Experts of a small language model: a softmax router.
Below are experts of layer 7 (counted from 0) of a mixture-of-experts language model. Rows are named router (the router's row for the expert), up (a neuron's input weights, with its number) and show model dimensions 0-127. Each number is 500 + 40 x the weight over its row's rms, rounded and kept within 0 to 999. Numbers have three digits each.
After each expert's rows: a language model's description of what the expert responds to. This comes from a sample of Wikipedia text that the model never trained on.

# expert 56
router:426442448538511489550497527484504460521473486496522490516468454573526451477520539544543509441533549490527517506488540531555511519468613543499566511459532481576483465538442498506565506489501516523511472476494472456540465507559461482431456578447553517524490493469475557514552415556481462483468479443540521412502509545576447455445473542520442441463427452528567560439522511456476413492517
up0:539582494524523575528471412515566553535562489526518416511530442549494493478553487434524480481548488493483470466555513575507464484513518475588491500492486481529593448422444575479489465469479524576534452528502522534460578503409437521470511479504493457536575432493582412446496576530460538475526469558483491445498599447460523536517487508541550550436563493486531505467463452524515563438475
up1:501526487489468524486485508528499496588479529575494490512447526493479486512576523509499466481452520447496492436505501564497464465421520500520472512485536426594504548523509547554509538497556523519432514505610529477495552514433490468406507571468392527514504504449521507446465488466502450533484510517508494573499433528455519550504499536462529494517549551571492505434510544484499442410491
up2:508512512495470483481528422528470443518519524444493466493543529478472461489540562465434457523535542529468488417474431587578482543524498480440452483496503508470487505537471583387483570507398486537461441550421494506479558547498525501457515476530508503480436518473506566499415518521479517491486480541478489478442510487569521587507382457540473513454513541525525547466475438505523499480453
Of after nouns

# expert 26
router:512530434518563475513524530491539473546483478557496497501553538462522463508542427612445459426559475476602524441466514517591528522504488530524479453525521536526519457479479531495439551492491494524422482492532491492538521493514479458497471474511468488495536464532509627501502501402475566541585454510558537484544518546527532502436465342511505499545527462460460460476504513457498425579529
up0:512471490481471462554538484482428451534480445491464479447451446502505451431607495473524496569487522537487508434499491442493481485522495511519511544463553478474499571526454480545473495460512509516404516441513538484445533492512447466487486533494447603497533619508484504458539456507458492471523451487403549521524491499537537457480526496527499501526514505542465517545468528542469498505422
up1:475509525531490467523436551473549466511457424475504507486523531475501504499541473457453515472526523465495466516510503525531444490541479548537536512519581507529481522527562500462455449476530559492476526549533531485425556485499505478447458529489495547561526544562517471445563536559518501525520530584495578534478547488554555497386535509475551492470506497522512501477469499601509465450551
up2:479464554443507498492556413464403514569530554551501465462518508505499469509523492583517420498422509481557597592477510560503470505508486558435531473482523493469479591556496482437483493490531570514523503498516512483540440498498507482474498516501456488466415502421446528531519400475477543450541539498502472530541520495521482490521472568460546558508469421447500522508448491520513517528516
Adjective and name pieces

# expert 32
router:482490555542491516502517510503489538468459505499552537538509524512533487466481465533455507446511571415552513523445534591478513459479584568475544526560526503491517488521505402517472532464515544466543461462513558517522543495500552524485539535531455551526510446494544494475466469458523434474441480492507480505458554535574472460417467523490471567505546533465478471478453446576500477491531
up0:496473457523520522531466511523487497514530520404504511488517534525518508439473504498486545600516540432441510473489601418451512473557502408597500442482563515527514501498492497445480483545358467466559506429551466512521562538417516496519485520535545437579446536488473520556473513474485523530473433417564481458536583486466549498513483528493545602492541550497491522496519530463460468493512
up1:492452547507508546550478470489464500555499545525481487526543420507416450480462493456611471479562477556522468590511504530445491556519445474486599489484497492548481495449515560534498546563530501584574559501462530481529453477562477515517533570508562463468511514482510479538505581536564495548571497463550482467485561523449556401498552536482477507483493481479478557502464491558549510525515
up2:473502487486563533534445599517490530520568572486559546479523444594425551568539438481504500455430441498583501533530492560575567483448509485473547515510523489494516533496535481550497458463502445463449519548555509520460497503618512547552468503455515478506538548439455512456473518608473539577433503592490499473481418482476516514482433523483500446469458471527479506539430506484473514525515
Initial capital letters

# expert 36
router:511520479492509482505529500455462466563542473484535584509581560546484573518477486474504480485505469499528453498450446485476599522466509530486444509548491551508441439483474449451493530459488481498485542495461492516541417445476507526499545463469544462484516461474473522529477531420521508536574451580547420496522521464393490502560485494491487536480503525495612496485401440505424453442566
up0:496529571556468571532462541587528439518525524478492557486514488519536563478479486502531478462475522528459497540433453557547520511507523409499450474439470528470543504556482487518505600616483476470474594552546460505526523446541447437523487532464453489480445526513452513529481529539496500554427509514524433523485523458486485487544462516473443466534462552487555466482585486559491503549527
up1:481481472468496516473563489519476478506481461486535480537562527487530512474578485532473442483512547508466473510491526507486523519452479394537516567487461474526564501494445440486463561485584456483545469501445570556541596546424444491556457507538504433500457461500521541537512529497523484525484527453509487515457516455556441505524506520506564519410535448486545498466473441504515507426515
up2:500531558488489482454467482522462521508507570552581510481510495544511504443496456466459419489566514541487478482540512481529543414491476477578537505525448471510410510495457462528494447456565529500540554573512571567504560520511441507476464429518558486514498534451534548476470432511521509448482473608549528572487527415475523457466497576491436456481528531470414570526439413495571485481490
Generic domain nouns

# expert 33
router:488533479505513563535522560531528571522474525534454542478487549507547562471511437491499451507511554513533435445462539574530453470468469518418480490479519436541465518567530508523442477571487471496518500493480481439589516544482506523459531547479567470511514503482516473440488485499496474415410446479593509435524554488514482453471504472451433537532467476504448502480565492555516524465519
up0:538456423555482546539518516515500511544490486421457471574496490521499519461507504451486558433528431527449524529506505573474557466508522474472459538531458540536486533563477543476428492495486571501514514515543560464525541442472522512520583502488456452421574535439527491478512505563539507483518514584526524587553487476503460526518400507563490432542450504545472511506521436611466536464550
up1:505526447489513484540466456507457523549509508516498478506509539572538534508482572447453514517480485531553498469534491517507578465530516499494512511459450565421460578481447475520487471451556552573510488502560483493525452479465564487498498477544478534443489529494489571527493510438517513458544567540498511531485508457521508374458509508415530464537538550475430505462610528524462550536486
up2:513491486506444485523485503520500480518517511520511514536489475533465445423452513472487547541508548473594502501474508552451531553526521523443577598560467494475542536538494569508485467504520488495522525482477577474393538535521559502512529487501533394477537509475515455515500486507519518523519485485548491504485493485480445514457512536604520478527525444453480512492497526524490581549494
Single consonant word pieces

# expert 25
router:479567520526476499561477513450572492452550477516542529508545482498534483468450503473490540475555515560546539536462568461497512469522492541518553489449526450522476459438485494414478480537527449519539498470488497475517424481452410468491524514497491530441552507465483508500514444504467459447462502481616539511533458542516511464458585553490518516516489434515450511489500491451499534410494
up1:490534498512548499535528545475509534511500474468583520495473576472485445424557487528506530519409508407543513520523546519477595462513522506487539483539451522537472519542539473514525542480552566505527503536537531553434505467560531496519444401485514446500564489454540585495508548513517537498544494438498568541514529436513488484498499494448520481505527501492501551523482478486471517559458
up2:486473492489532414464444494452459460493532477522586535496489438563578557537520453526502509518531542508519496472498480515472523447479521468455518448457466508471398407457481550607503478462466449481536512509529533589480480566505496494450501514494436490516484473534492507468592547466538527499436500541495488428468463438472571450484473480491452462573543503596470472521462464463566529548533
up3:446486503485499529478472473518559521496541409551444530509438516470576530488399485550510467417500611461538538488532541559504563516559542453551544480451528547457529480467443510555517501438520524540557552578550517525491571544517482522526505524502452473488513505555479524522513464534502509510542475481516442524469472486494463524456446488492530476476487541587412487488468444455497533487506
Parentheses and headings

# expert 7
router:472484440567523472509510455459532469410532431507485494462488490447517474554422461513502506499458543472483540529514486539456481444469536547501438521530463517414495471532542552502528575419499419565486542556482572528521475531430523510448453516485525508504521498557558511468498488488511592542487549440467557517554453437504505490472509518481446472509515472400510553594421571487572470547522
up0:439430430533533480605461460489545483564485464531445433514502482479527509483448454514407469500536459533586495490547506438420503423470529513566530517515524427470410552476399479574570413531536457516535514583407494502542442504484539536518517491480543513521477546503425446487513537476505488516462543498468526456512514551520525502513475469518507497518441530498523424522462548477490563503487
up1:506478497432521440551498514466587439455481456437503484556572539482450450535535456510465521434489486463553523479516537493473453533495512486511460526578518430501420442479504497546516492517497523459479524552556530489498466513495534537570484520512519511446498525490559485489504424498518535491490488544510538545561516553464462448490582552516482508535472494455547454495539500556530509471563
up2:519547521407560512463484455489490470516529498538387532422504525446513508509470429518454545427500556479465485490457464555478449524448539504532587525424554524487455399479486464470482494562484477475416468573527558475490602552467512518507528549482576555471520490503493504517476507525477500555507497569420482448516447451486554462516437469484500460506551503524538440448510495525557449467483
Infobox field labels

# expert 0
router:561537449509543524501464544461514520513535413482556442482529496540519494502540486442493496449529481462546485422466547515439576477481508526490495472536553486489494413441495558480494522496492505546515511548466425503512421488458539535415540549524502528469529528480499433511399607473546529492444508509562478476444499552556479536478555539535445455508441521521500497403503514491488477460465
up0:417453535573491469479462432558534520605493457539553485506453543520443521472526546517484528509443477439462482474522513557470503446490496509557516609527562493460451460479601425561567471501522514492478511552535434545465442493530485456506465476527511472534497551511484493566470530538478433509525530423451519471509478445491496475466501414485493486404499515498532469492472518486510481554469
up1:496530465556534512522454520529471498439510542502500593532514509576524493541516513448553553460501519540522504583516481591493489507584457504526465507396496531475537438494533509495453505526365502506498488491557544530472573540475524456504459520476529492469429534516503507524521508491533460489520519473539521484477518477505443509482519449428505460451524512561472474452498479528523508442444
up2:504438489470524434499497502527514450439518520461507497474488534490505497505614515524446491489563473472477496515496467638503533497567504542391494414504440549524543485518504497482469565478487507467447516501542574488546538439542533412501500497522461546467457526484450492468538494451540515493484503478456464525565507475542499418451588517531545481553492499506542494512458477494533477474538
Capital-letter acronym pieces

# expert 53
router:506506494479506486439550504521502518539461510521526482501520478487589491491542555565523436497461486474524513527471503480496507562508452494477567536548517513567517495604513474490466534505538553515429507475464529555551525531507562524481471547486509516440549481523538415462573465518484559480445464460500500541533503470562426477429529503521480540577470589484511483533556470502445418574524
up0:459515520482525485496460488464468497524445561447449499519451479599584540476522503569486492549493468510538443464544498481509480480502513474557625532489509485488482421505482532540474473543527531562512439457533532459559462538503512506438544466548464508471535541503493554499541569500534506410550516506488514507496491442528488492487500498555566449493471582568476553429488496511487496520536
up1:419449480477511472505584509499520479535520523394525491564466447486504551379505496439533519497502487476530497523577526514496500476475496531511487415426509534514473496484513469497486526503478495468463471522478511546539542574454531458518449492457475494487545635561492452535456494494496527515551534515510479546586480562517475501504488584458522565524467550520488560492536514506539504548454
up2:453457607530480507517552458579487422471473537542435555453446572428559488409513498528500500463475505408490455515521435510510466474527492496471454478553512498440460531494556494457545525445492462527464539547473494492486531580477556446502469502482494543479535542493544505551538462531510541487528561531455559504551505494465490502469440547501468468473526441485530490472559465530435481437530
Word-initial Latinate stems

# expert 10
router:539518482537563515508518554503528488506502620545508494500469499481467470533459478551539492438525540478491541533459444517542436493460509540489448522531482549479500500490514473534505543492476568459493433458475515449505501539557488435519509431525419559558445444488483443427501457479481488455486443456440466458497505488522510543500489556570467493456502584546533504478459530521528476569509
up0:473536461472522473515461463573525538548511485539497542472410534512500527554486525528525489477510540528448479499519473511462455482557482463538487504484400479503500476508479508553475576576524510458502458541534502489554560495504512540521494427518504480552467523545503483538525442602538521478550503455511485471483496442469443504498453454497565489482538516399632569473509495489537545522566
up1:471466536509461501486503512429496493501552541507474465465480492485432530499436466514478508531480511537542511557473477501520519345467479578523459552445564511480487531487512562555459472544496535537568471511475494478454502511473412531524483505495476509545573468462528507491479505487503470530619470525556552546523508559463545535563426480487464498540514518497465515553510528517553488508466
up2:379456508460566527521490551473594510484452465496436554517473518453468516451495487488481466546520524544458507513593556471497463477520498493460481507495478400482468515519512481517517523490535488521510495406505478492488511550598455458548448481460478480512522452441410431498541510497543449494505556489559537448522528508547491454563449556532528513533465562530512486521445525497512471514516
Math markup and abbreviations

# expert 48
router:505551514527528553458472478550508468563515532456509444505423539537566533523563442504552520547580406515540445488561509487503529482502426512477544440436478464556476486438434559505440483414495443513551494533516546516546441472537520487559471448451491455496519509531429486427479480505497497496519479493497465429478546546470485526500500501512513479556487474533514519543474466473556467438521
up0:473557543484497473517516470506500451546555508549527507486476515476472398455424547459520403520469432493493437515535499520487464541490403504507549481500432485511449488508477470527520477505529582456454523554443519448474497481561472504540551532510506469513425494507625509473480558480473459455504545462509500457489536512458435481543563520466540537496446475527564473570505533486564459438529
up1:461569504401473486485452500559477492487443589511456554545424579480459474570504515462480527519491481503511522520485547421514464444515526523509546517543492536564507466468398473532446495492410490425515503477508497537478530549555498537467526525479496519491482448496471470508456450444507554524484507484437521518541474454431536506522527483509459598536455483462436474456477509448527581526520
up2:479503483512537491512533459555485482524468484492526495512550511547583404448479542515516513519538387440486538502490491500500537417500441489527527452501441441557423490564466468504568527465445520423542472521487493445500484422487469487477474546497512537452437580486496498479570507485482558529508486535526444508487493505523456508555562504532507602528497514530525509514443528505619569504544
Sports team narrative

# expert 20
router:522504532462520489474530494525480474501485513573460527477546453450544483459555498555461398498494558486523475499413525513444537522510544507462564557542551471552580506559480506514472498461619477494446478494513510496484490538545537485482548463507454568489472461476548466500525486538430552487456473507506521528549491514577459449443480589487538477529526505503477471523458488573501502526471
up0:507499527525508454518482514589435476489537514500433503556546538479523453468449507505543513565569452532583492526531479479518516541460549541448543550503553417487434446490545529550574523439512546504519488580537554476453499538499528434504520439494545533512480530501574473524515495484519532535546522521511531466514429432526518496434482505588590521499459482448492435538421468549516474500503
up1:468469444532516517477513482449471484505466469549446480456477564491488520432476519518511494525449489483523410543528433524463523506460540416499475596502476509540557521490482533543481444484467492550452480413494564497452529540379476511480535530415526429528529576516442562526466521514533490552477503493504582485535523482555447450523421480525521510559543471544496485465508401489493559448526
up2:422455443438484480440509529472531453424558474529468525531526480559525531445448515490436555537513414567561516452525539495438510470425448559470486541534509534515540467474485515517409484492493525506491498441569503476527494563595532461478449556499460412498575474509497554531478540438536455521513515472570460504476522527449443503542463493488528480512555574481422498443468438573569531577462
Word-initial Latin prefixes

# expert 4
router:513457528495471527508551545508511440449526474482549458507605498495479570557422476528488557454510522523511535475494552542480532594470520462555512522523540551443467453567517512542461472572545521450478521507446468497476494535499500523450514517541486552519445517514475507473478469588550446487454465485466534533565499520521433520505461533509494467480466540537515464438504536461493484504496
up0:461541506494489480517490429471482498491495494533524556534497468429462445486485493553519544504446501538528598508609495526491522459457523485470584473426487534520612520530464516490539495445464451518410517479506551515484526494512457525468457445444506504448587507508452530504492473568523490490484466533509429511514496449460486529481508493510406453407475446531474464481495451464437470518496
up1:565514441563513424509503412458520496447458479510488467508527431524545461590524527481446554534580463571493515533402456504523517527439531463529457438514504583535463420543468489469560441500522580509494523491540471498502528526582422454516562593542519540485510492480526536503455514460492490477529531494481471520532519421514539470453486508467546536432498452469525404483526513521512540505479
up2:460491488511530458521516495585477432468587486509540564531411484477543546426472428512474522557491510449538480467600441479478513547496490445490500461485500499529534524433501476446483451494561472469517550520487484542489542552516497512476513570546478468535498471501550403535542489481497505470477490540489501478478428484473498433443530477481486479578498530490488527554539480543532490471475
Quantifiers and table labels

# expert 12
router:571523490525521490486501530475550528518423481559493448608465542422553525538465538489531517538419491507483481407437523530436557572466452537444444483582448472560509474542519569475532511492546549460492472427487527461492521518440464564467456466569435562485453508503493540468439508541533553498483426494462482508468445499531493509466539530453484497516459561483547486502566534530521443472441
up0:459454510496391513512493425528516508522496528524477473459523505583486525568479463462453503488444524476482470573509430541510566448508495499460493567486460483543504490459507478581454414534479475459401535521565475543471464538448479482512530536490497506464537511505433541548471489506508473474532474516499517512561494478487470422508512537434488456490550518526541440482545467452422473482479
up1:448513547505468439529517535560486499504549468525409499558493582489506547547510465503440474566409465533583538494515467516492434524541454479511527535394519459511514434508530501487546403547484455363506489489473529538437523481536462502473561520464495467523536471504485510493543423484450510494502495488455476521494504515536504528487546468564544530492513486437508496455482460458492518553514
up2:518441502533444391474444486460584508557491520535449485495486489503477416501470428557486526512504435515471523483514540510497443474502540505468503508554598409539445449501498518516508532416503477461453507521538553520460433552513517484530518480530605506532557518472463478529465498467508458502546557452513432544527533478462496392454428481537555465513475437544469501488494462447558557546472
Lowercase word-initial fragments

# expert 5
router:486523500446457494430512464496526444526506448456586546511513507408460466493476508495513511493471486510490485501498481514470495527492478535506482560532450484537411503543447512429461523538583462560509523480483489448548474458489491517479513510442563436461476485539574526557480562469525480480512461483485478575510485482530438494518475536449491524563542504482555471491491498445410435468500
up0:452479513462455535558501488516516534555475532475456546477455550434523522440494518500557588553459484470512484546464460495448412538556491530575491496521494525549566438498506476594517472482521481521514522459511483527528497470508488516521509511406522507486524496481463480507473561390512447498528569506434488451565536519486513494500499550548493538495519472537475463524442564539491437453574
up1:399497434525468522508445565458498509549538489513526528525454477534610518496489437499453511515497466609472483490513508495532564509562517500521530474542476492530491466466526475459545470502507557463533533479489535540439556451489457487489494530481517548509502503498516526453516554598468558509547519476484519493494514441534483512477427516450528566524548519481468524473490442525514455467483
up2:525564459499486491510602472476559541556448487461534440432448479503521512470467491478488542473463460436492516481597496509536523463453567496559538509532465558455514510536568520487517527515485445472421463519480543503480457491474598484478430545465559501552515517537490522545507507567464471458453534583502503517606501462549535474479521503494497563560437553556493498432558533558467461521502
Quantifying and descriptive adjectives

# expert 17
router:571475488539529552460537514445513488545492463526561565512497515531535428552580509446489520447545534468518524506502464479453514490466531539522527480468572499492498475553463530515442556588504556508520461448458364444545566496534498465509546511481495510417501503539495399463521548562513517521505432497469551480460483478474508567567561472483472457529429506515431510467525508500441492575537
up0:457508513440467536523497463474435462482481564540477529559498486489531536460512550468500480499500493492459418582474427513448456497548481514476486467541470501476520518508508485504507497482519447512560446501557460455510550491536470487480495547583446473496506438462534495483468519484429403519500491507571449484510527518527515447547532516552494494510486450549491405589488512573459483515601
up1:508460474440470473496484456437516440479544412502494480542485498585459495561536488450461493422523427503548546485478473466505514483511475519490561434494515475539497504512572566491543494469462505549532491483497599562375482496452555516472571527467448505461520494485539510543403540550522526489470509486493596431520502434423522506562537530499462497474508460471529569546490453521511514492586
up2:485416519542537485553493486541506511522493505475539466484533561472509446461484588423500504507533512441471513491586421556545458501504458536463467554471503524564553521467508491513529499475482522548559514483457519496543470495471529471547558490511587382492442520516570474571557493508506480508488540488430491517544540472529508527525492535498515562480541496543499550464541515534516546552473
Word-final y and time words

# expert 57
router:546459496573525518498549532498478475483467519584571483448419517497525504479507491453454562482465604511523533474509458524466503518479476514448512490557440521492494466594482475536443582519550454523490506521436493504563471493486445538510550486437498427523482489445580551541417549533490498475443460451467492547516465437542426497473436576481462497499475419526512452503509509460494472602471
up0:510483512524514445495508447517481474477559496511449480516577553432520528479513528508502517543509504487473437549493523486532450496462461502510468498511499435520458556482470471486449505469484468607455489477494532535466520557447475524543532515495477478559500495478469501520460480481530498520458448471484495520426501503476557548464525413444545489465455504484561525556553466502478579548573
up1:496510461433550485473491459498479535341470404449553500471565494529476501497507554442516438540499474536510482521481429537476511424554483508454525402505480544555569487487473527439497500520498443492563527525498437472496470530497501488507539559553476472479500566443597512564495535503498515549486472470556491488514505524489547446544476517515541524462473462504521517485439493502458510542507
up2:531435484477500470541556500533526500487519578550406607466505450526451432549437515556460521532468499523522520485465396544516485531490501511502545527449463466479511400482604514516521490515443481514560519506486549472456466497423509492501507542452486444463512496538489521489452493534505509565466523488439454451500463513538550482565496552460593500479564554521514483496475453458499527505468
Medical and chemistry vocabulary

# expert 8
router:582479426523563514465497530553560488487563505506534537507534476434479480506551521525504464531469447460565593509500586516487519499478449506468460478557522508488507468510496533527507512528571530493414437501492564569522500562460522548509506521546533477445525414486539578480475536463460590449389599440471457491515508490570500462471518460475529534537469503531531525464495477501445485563493
up0:459542445477501600526558503529509486491544537560472500541509545492496533491586525562510512559530456471462511491573479565567515471496488445450534594509432528536506519516468486546533453490460529514517514486484498499516468557526497489470581397540485514542485483475596422534494529527530531473495499549448511472496502446545506514511529472483560516532469513500576473507442471482501470479506
up1:454527511527486539484471488454455498458539527515474508480548477535535490493512494529532513474466486524527497493487510525544540455479505490456542480531511513469524544508519474491501557432482468476504404541526457391491426527481518479427537445571434386469554463528498556571475457497515444494521509541567528483483599473572504541527440427551461421511449550535525480593485490520485514567508
up2:491468463468458447482533488514460500503442518446487525533513451528482512440468497464554517446477429590475461517476535515513508570569493532522499487579522498528509455468447469510584560543513439529475513557521534580450503569456514564512446519516483464589445477466559512511510476435471487458499515463468496454448531479502479482560518519485561505448456563450582503479458551449487515505538
Romance-name word pieces

# expert 61
router:586473451597541459495500478531532522499481535550534515548505559484457458522511498441549475504485471527474520500518541495428520563462537457494394497585403502492581472472512477483535456562545499528451541488454487490435479504484504513407471507490510560459416474510474563516593483521509526432532512477506467498487455524451520499414501492424495544488499554455529471480543548432534462553495
up0:463487564400505544518477452422494529548505560471501496492502443443463431547423571521468487526500509517524467521590542507490518441501522499441480493477503430595504518538521508491508546455563516476431562523461472411469494550525485537520486470521544535496485509497519486464539503460526436530472537444545493543574490498506506473519521523580493449513508465431498562546491511519478486516507
up1:466462515572545493505438480473448544502469537497515530485501507530533508487482525519499474517555448415569435550506420556550514579553520534483532470480494522475525520517404480484451490574509445493494560469517535528513449497514478481507481575479516564396479482442514517469578516476461459496495493567528528475423469457502470457521451456472547502479509430547462516475506477455534539547545
up2:526500562423513567528494533521530488440484513535437492477476442455565463533495455538448492488508518423462456456544485537473518474480516537493551522468414546463459570499441493511592516462527532489517446555464612499497447468459456531517515466575543518546478509564502462415479527539451504511507451496474519496486554464493522511482532418543496516481508519538494489506547534460438506515559
Personal surnames and names

# expert 39
router:491501544487530558457557527466493432488550537450476513524494546534506517521560498532563477518553451461426470454441534495486473508481503449525559536530582539532460539465506493520478480530525497502545454546521496409449429538556572505510555506533415494520512506495556473474577425496521489442504479499523530519495529527515550448492507457524500462407510474515457513503458452481476563435545
up0:507446532517465471536500514524492480436458541481560486496533447500571472536639470537481437469602477533449575523528501503469452472553459474541553479501503512460587503481453500467561543487513594504461511513456470438561560518437523507466493479456495472519501498434511498508555486487579463545564520452441466437483537462470486498445495432521416580491593433485522513533543478532516567512462
up1:452487521551497507533524499428475524446538535483422493538498518440561450476522458525490474496506554477549482464479475562478518543498505497502496520462517503558506521462451462434524465498547493538516504553514565565527483438441517515514513573399525474481460461427513383578417525532608507552548493392471516508426481515518469508489488476441523528524576489485538524483457471486498471536466
up2:489531538474524548504433495520495530574479462554523538545501442536479528479479570488480476509473523509578455499553553494513516512618446465518490504446500465446476520525442583521495479564495524502438485562487491491573557557506433449509485549562452508438542470537538514556545462475456456484492497452453490480526571451499464439573515498436475506486502607459489474484491515489458439468498
Mid-word verb pieces

# expert 62
router:491518502597505541540437548480517548527475486525438481542506537511517452512546561491567551494525532527505418501469444480457509547536513535510550412468467502434488443501562472481498524536549483517376432526475456572510470465572546512481541552499507462522475424556519492430482529513475558475431485499468454444416468533430502504474489531509468516463473544459478495505531504489462493554472
up1:483517510496411529491486497530434473544537476504524552482445507485538525512568449488481468417544540475511489456486546545499479438463508515520588500586511485517501451492476440502457470487537452477498498595466424477506445520513556466460505505498479457533497510522478466495472475480598496574539589469547505516580523519446519511503533495517482453558518488484516539542456454608519498399515
up2:475466519528559500471474501485444535515420428506534484568508519510474556503524506550596488509512558513468399554480551477506450553462486468455497511527553454484490523514438453521505551549489507537490531419536537509458502474504473546488504537533531514423540548469467532474580495522537526515555490577545494517502502505476544514519530501502524507516554475580522504485546516546508487505482
up3:499489524458484477479467511579501530425430505525463531478485548530514482458464473496500496496466482512503495491545488448526431516488479529473495457528497487474560544499524511464549559432437560550554603476457528492475502553582479500512544545520414493493510500478557534518581506475464462497492523526535537401482509549515483487528501471473569485528493520469523564548525447470536481462521
Table row endings

# expert 50
router:533507540522491485475505490494541524559458486571519499533521567544514551479489540471522503595458471554506395448460416468486516503462424541480425464554477509520488484514522574506552487437521493484539569450485495462532465527444412522482534440541502476491469515405482504494535562551592497529549439544518434493489464485484477494569468542519527485484464497444585519430458536512501470523442
up0:512493500489431508501515475517461530454535505538578477487483498504417472541507545503520497623555429521501455484524481410411505489491508516473596521485408445485463523474452480532425460432518481487475515510426476554444541460504548489493436485506582488462519493541435514548463481466513529554529577542569468535505515492424492435563592504499522464483575486551521455522489532534468524566452
up1:505538485510452509526527466478463449491517524416572488503466456520482536527515511553492501501522492535547475541562524427496409492504488464520547497474519471520429570500549501504504497434515547497500580509450533508470538456461518554482451482452508463549545425460546482530531513489592451525488512511442441538571453478514542467519496499572508470511569489489502436495477454471497579516426
up2:482551576531436504503468421512475500556444558470466452463492520500515547449525507486475437543521518499492477466499483504502543470500498495514518538454456505577546516509484584568513530501485423511471524459479494506440565484493633472490554573521514412462551570492516580442430540535498447494497534482570523498501495497473470489540539450475512482528551504448581478530567448521436518460472
Head nouns of names

# expert 13
router:533540461536522556490485509544519566506489474507477503507434532535501525428517484503451479474543522565547510462512559575595500511489443507493462522481505620453523555537395576494474493525598507554555521554503485451556510488510477435499511462537489540585544479519531491524471492449507450506456557499539556447490435548535489486563528477525513533458532420476400519548539447526479490457584
up0:503460469461515418462521490443441441480503418528504561478476441494444419453549494450514583514480492486467546459527497445512531540601471491566467482526527494442439556505487554560452505472449459474507512526477552555489560466536547519501498543576507540463515580500482563470478465518481553476446548482520528492530444508450466487482533493558484539468471476499459528487463503493491473547575
up1:472483548508459505468548486542519534519534403518453498536407559496524460445564516513452422518484492499537456469475502546548476494495520501450438409530527510485423473515405553552491431508502505527437486517565504502528517516471531471457453415422524522476508505492514418550522469458465514566508522473504449510485543529490542426503435476496476467505478563563508514439520476574492564565499
up2:491449499486468474475513454526502476571489473441527462482517519496484533541546505514540505463460523523451441460502526631488531532475579534446496540544442535466514470463471510555445518434582440494468533493468498582476521504498477451489505473442518480498442614570541540447504556502465507487473548511534492581477512486521522468496491439514567523552511558550541541525452510517562473509516
Mid-word consonant chunks

# expert 1
router:491542484525544474475507464524539554482450479476491480446429531418493493552468460457511504489532531524478568459473500510481461456435531455496475476543442456528542480501549538501606531469494523528514486598445510551412500570482588472480422461574433534425532547504545528490559475511527484510462538486430443503515423479557551535472560511454533491533521545503495560528496545509575449489509
up0:436523478528499455496458471485418497510498479475511522476539520475515493609455455433479483534484551503522551471499573521536550519538519516503475484489662520441466467558442475464447441448507481465484552525558473474482524500515619526527585481515476466500478461470507530488627497473481465518432550549457544504481490510483572539580472525517505476473533540527458545503519451478541450455490
up1:472453486462483564523515481406534482473412536496574488489477461622457517508532458496456469459430524530499470510450513494514515465553533530543504511472422496481542591436466490538545544475483519527508480448486459509515462534450525510510509461480514490469482530539491562544439503492501553548510569550514491519537512500480393535525453423486467545436501524519471471510485582485506461457483
up2:532511452513487451487533475534448462520416443498497494434472502471525456556506480480590511500526524547558554538535499465508520486490561462435486434502430536525489497549525496474545482553502536488483470548550559497453435553509501452397526545515511488497451476494484526564457516450466444493538397601490426452474504446486487472557486542516523487537549540522570545474520450539439494513519
Non-English name starts